Weights of a small mixture-of-experts language model, trained from scratch on English Wikipedia.
Experts: 32 experts in each of 13 layers, 144 SwiGLU neurons an expert.
Below are experts of layer 10 (counted from 0) of a mixture-of-experts language model. Rows are named router (the router's row for the expert), gate (a neuron's input weights, with its number), up (a neuron's input weights, with its number), down (a neuron's output weights, with its number) and show model dimensions 128-255. Each number is 128 + 32 x the weight over its row's rms, rounded and kept within 0 to 255.
Before each expert's rows: a language model's description of what the expert responds to. This comes from a sample of Wikipedia text that the model never trained on.

# expert 10
It responds to: Before person names. Prepositions, titles and list markers placed just before a person's name, e.g. under, by, President, King, list dashes.
router [ 96  94  92 132 154 118 117 151 160  93 170 194 172 133 108 143 136 101 135  85 100 139 139 155  89 110 144 189 103 134 134 123 129 164 171 127 104 120 142 172 147 124 144 163 100 187 173 155 105  77 149 104 173 129 132 152 129 120 151 153 156 126 109 150 188 143 166 115 152  58 122 131 102 182 122  92 136  64 170 151 128  76 102 139 144  84 163 142 103 126 139  89 120 150  91 184 162 107 151 108 150 167 186 131 109  57  91 163 101 125 176 114 142 164 113  88 141 125  95 141 120 127 124 113 143 135 171 154]
gate1 [144 124 113 122 131  93 121 141 131 173 103  88 142  97  88  55 109  89 113 165 149 121  92 190 107 106 180 152  94 141 150 141 145 125 152  80 160 160  94  82 155  92 114 210 117 148 146 123 112  93 130 104 111  56  84 159 110  34 152 114 120 139 129 118 134 128 109 113 171 164 127  27 126 110 139 142 155 223 133  78 169 106 208 154  82 175  79 140 130 168 126 142 127 190 158 141  92 127 141 149  83 137  97 178 171 181  98 141  78  99 134 156  95  88 105 178 132 151 127 110 161 138 176  96 152 148 124  99]
up1 [133 115 109 127 158 129 147 123 131  97  81 129 189 101 140  81 132 146 128  91 118 146  88 182 122 143 106 150 169 138  95  85 109 148 171 128 214  93 111  85 214 176  65  83 190  98 118 128  92 104 123 162 129 118 118 166 114 170 140 129 119 119 107 142 142 126 182 146 161 164 117 100  83 180 117 125 150  93  21 128 137 131 159 117 108 165 161 160 124 144 120 105 146 178 110 131 115 127 137 154 134 102 128 134 158 110 157 140 122  80 142 174 135 147 126 117 123 162  82 158  93 156 170 176 133 120 148  68]
down1 [163 135 129 116 125 175 146 171 126 154 137 172 129 132 138 145 129  84 127 133 129  88 162  80 177 122 130 103 177 148 153 112  86 100  71 168  86 133 146 134 205  93 187 144 153  83 123 167 146 113  90 169 193 227 107  88 102 216 114  94 120  92 126 196 188 191 122 106  79 162 122 122 154 144 116 140 165 170  90 116 129 145 133 109 179 128 175 150  86 131 147 157  84 112 117 134 115 193  82 167 109 125 139  63  66 146 132 118  49 137 109 198 122  81 114 148 103 130 154 145 156 132 130 172  93 103  49 118]

# expert 8
It responds to: Infobox and table labels. Line-opening dashes and field labels in infoboxes and tables, such as Label, Country, Release, Votes, plus table pipes and section markers.
router [118 101 108  94 193  73 180 122 120 100 126 191 141 147 107 184 146 137 133  93 142 148 164 154 135  99 206 149 139 115 140 114 150 157 185 138 123  41 101 150 126 143 147  96  85 205 166 141 150 112  87 106 149 106 111 115  75 129 171 170 143 125  76  85 135 128 152  97 124 102 137 154 152 186 120 114 104 146 105 139 217 137  50  92 136 120 113 115 113 173 145  97 120 158 114 180 121  81 105 133 218 114 150 123 169 147 126 170  85 129 154 106 133 165 100 148 167 139  91 127  95  49 107 113 136 150 174 148]
gate1 [109  97 106 185  59 156 154 151 111 151 115 110 160 151 109 153 167 146 114 128 179 217 139 124  97 107  89 157 145 136 134 119 150  79 152  98 152 106  83 124  85 103  94 105 160 183 140 143 137  75 119 157  88 178 181 102 145 125 129  99 189 150 150 139 130  76  82 124 204 117 172 169 177 146 149 140  90 107 148 154 151 130 129 141 141  38 124 104 120 119  34 132 158 179 121 135 129 101 102 194 133  75 125 130 131  83 142  83 121 165 134 111 146 167 147  86 174  64 137  81  84 165 158 174 113  99 107 106]
up1 [118 148 118 121 175 131 165  79 135 159 120 168  66 144  86 135 128 122 170 115  79 117 103  84 110 182 127 154 172 145 216  93 155 143 202  83  95  97 172 110  68 142  99 102  55 111 153 126 146  75 196 143  97  90 175 156 119  70 174  96  99  87 140 155 167 120 144 153 183 175 110 152  36 149  95 180 165 155 143 124 177  96 107  38 154 104 135 104 167 164 185 128 111 103 164 120  97 140 146 150 167 138 156  90 121 117 121 149 145  76  91 112 137 126 167 193 134 125  87 137 120 141 133 106 136 146  48 109]
down1 [123  44 147 105 149 118 203 153 147 121 138  37 129 173 103  98 112 179 104 153 125  97  80 133 147 129 146 135 188  91 106 117  95 150 136 124 148 132 107  89 141 107 137 138 139 201 127 111 126 111  86 115  57 211 114  99 169 117 162 168 116 154  89 127 146 115 168 133 141 116 154 169 146 117 130 116 130 147 182 117  67 141 131 114 104 178 150 148 136  96 123  86 139 159 117 149 157 140 118 157 137 159 126  95 148 148  86  79  64 136  70 133 106 122 198 148 125 144 116  73 198 139 157  23  80 103  96 146]

# expert 16
It responds to: Party names, table starts. Political party and institution words, e.g. Democratic, National, Liberal, and pipes opening election or results table rows.
router [ 96  76 100  66 128  92 159 143 154  92 187 148 179 169 143 109 119 168 129 110 126 180  95 138 112  82 158 152 154 116 153 124 140 180 147 125  85  52 125 148 120 156 151 132 147 183 170 158  98  96 100 108 158  88  89 153  52 110 167 137 160 138 134  96 139 125 178 140 141 102 153 146 141 130  87 122  85  81 146 130 185 125  58  79 161 120 178 129 142 113 113  68  88 139 128 147 151 133 148 150 155 124 130 148 112  98 114 133 132 161 151 139  99 195 109 109 143  99  91 133 133  92 151 115 162 116 200 136]
gate1 [174 123 132 121 104 123 194 164 117 140 162 164 155  83 132  95 161  54 174  82 121 112 125 124 145 110 127 184 167  88 128 165 118  93 171 102 167 130 114 138 152 133 102 142 129  59  70 117 164 160  99 110  57 110 130 127 154 189 109 184 110 110 103 103 143 128 146 110  87  83 162 110 162 147 112  83 133 190 153 111 176 128  58 111 153 143 116 146 119 179 161 156 107  88 150 146 172 126 135 122 159 218 111  67 116 189 105 125 178 130 136  80 134 141 154 158 162 111  98 141 141  76 105  42 156 169 147 112]
up1 [136 110 151 150 150 161  82  81 124 146 134  93  97 101  83 137 155 173 141 146 143  98 112 151 116 177 112  93 129 125 100 112 111 123 126 148 141 145 121 131 121 106 112 113 169 196 161 160 138  86 123 152 162 130 104 100 134 128 168  98  87 131 126 114 153  78 125  96 136  92  81 148 157 105 116 147 119  82 125  98  76 166 184 141 130 133  91 176  85 139 128 136 139 168 102  93 105 135 176 151  70  84 140 204 103 123 147 148 111 134  93 209 189 126 123 123  98 168 124 141  92 162 125 166 109  39 116 162]
down1 [152 105 199  67 131 128 138 145 149 136 148 124 122 166  71 120 148 125 105 137 135 119 134  96 154 125 136 150 203 156  91 169 124 172  92 132 133 147 119 208 195 141 156 154 128 116 130 152 145  84 118 128  98 114 162 139  82 117 132  56 107 106 114 214 142 115 182  36  69 119 209 118 105 135  72 134 138 101 159 130  90 127 125 206 151 118 138  88 161 155 161 130 118 124  67  90 217 119 133 124  93  84 146 140  41 124 141 128 128 137 156 147 148 103 132  93 154 135 138  86 124  97 118 145  77  76 116 168]